config.yaml
hidden_act: "drelu"
router_score: "sigmoid"
norm: "rmsnorm"
norm_place: "pre"
init_std_qkv: 0.0392
optimizer: "muon"
lr_mult_down: 2.0
beta1: 0.95
schedule: "wsd"
decay_shape: "linear"
doc_mask: true
Below are experts of layer 2 (counted from 0) of a mixture-of-experts language model. Rows are named router (the router's row for the expert) and show model dimensions 64-95. Each number is 128 + 32 x the weight over its row's rms, rounded and kept within 0 to 255. Numbers have three digits each.
Before each expert's rows: "comes before" lists some tokens at least twice as common just after its tokens as in all text. This comes from a sample of Wikipedia text that the model never trained on. Tokens count by the router's weight.

# expert 24
comes before: " was", ",", " is", " (", " has", "'s"
router:137078075115152139112105094083119120118171107067114126099140095156125119091107113108152156087129

# expert 4
comes before: "\n", " The", " He", " In", " It", " She"
router:135126077154210137159170104106058142130141145076166136141140087130132107088141044062108137118089

# expert 38
comes before: " |", ".", "–", ",", ";", "th"
router:095135141073144151146126127101140124123176124133181085180127129145048129124142123053118175066123

# expert 23
comes before: ",", " (", ")", "\"", ";", "'s"
router:185118118089164191106097144028148103148150112145167085182076059228104142121102088098128130114101

# expert 29
comes before: ",", ".", " and", " of", " in", " for"
router:080073101111133148036173110058122169134106126122146101104103106169126090158153103146144110125119

# expert 11
comes before: ",", " (", "'s", " was", " de", " County"
router:134110124129163169147125143031107139152150109083154122128072047135091131127099143129178160007107

# expert 14
comes before: "\n", " ", " 1", " 0", " 2", " 3"
router:138089110088179155107142084125117111126125118117132082093147127124155117103127078093091135132169

# expert 30
comes before: " of", ".", ",", " in", " to", " and"
router:191100121107174137067226124053111112196097121100104133138072125153045096119088124114116164068110

# expert 15
comes before: ",", ".", " |", ")", "–", "),"
router:134094125177165185159102151087130069188131130083148109149121097149112113149115131106126167062172

# expert 25
comes before: " the", " a", " been", " an", " his", " well"
router:081125123079179124070118145143154142156089093121224136170178104162099111141137073110118116150130

# expert 36
comes before: " |", ";", " by", " /", " hold", " JPL"
router:138089145137149173035116086108107134132130123154123131147075082169073120081118144018097182113122

# expert 5
comes before: " was", " is", " he", " are", " were", " had"
router:109084126109195147059117106128126118112176116068169132139157126138071097122114152087128178102156

# expert 9
comes before: " |", "%", "°", "′", "″", "."
router:169065105103150149139182128081170103119146109119138083164129129185117140042104126019099214050159

# expert 27
comes before: " the", " a", " an", " also", " not", " released"
router:130135139141191160117095168101126108118077145135144134118139087182142135093131097083152178139149

# expert 12
comes before: " |", "\n", "|", " (", " -", " is"
router:120107121175111157125132115094094121129127108094122109181122104162121094152134094108078185100124

# expert 3
comes before: " to", " of", " in", " by", " with", " as"
router:152099110079164135124121136107140134106128145097123100127143113113068132114124119083082135122119

# expert 2
comes before: " the", " a", " that", " to", " his", " by"
router:114073143156178159129170078106136144169118122111085099122138053155135132144094082114104079118142

# expert 20
comes before: " of", ":", ".", ",", " in", " was"
router:157094055109160111149139141017187150145161108066113155134081107079095112109140136119142203112145

# expert 13
comes before: " the", " be", " a", " his", " have", " its"
router:094103194103189202102107065116146179134097102075161082123152094107107122086146132087102174109107

# expert 16
comes before: " ", "\n", " 0", " 1", " 2", " 3"
router:139083118145180169082157171114091119106093140115206090117152073172111056105138098091180174143145

# expert 28
comes before: "\n", "|", "-", "==", "The", "==="
router:132097146182126171071112144124160116142111095077215097088092076165121058136108093157113155091102

# expert 35
comes before: " |", "–", ".", ";", " as", "th"
router:114130103103142144102134129091150113168105091148119127140130136116039117159109120113136189084061

# expert 17
comes before: ",", " in", " of", " (", " at", "'s"
router:133115108122126180116200109104126135164134135068176106137101102180065146099130151108163148080103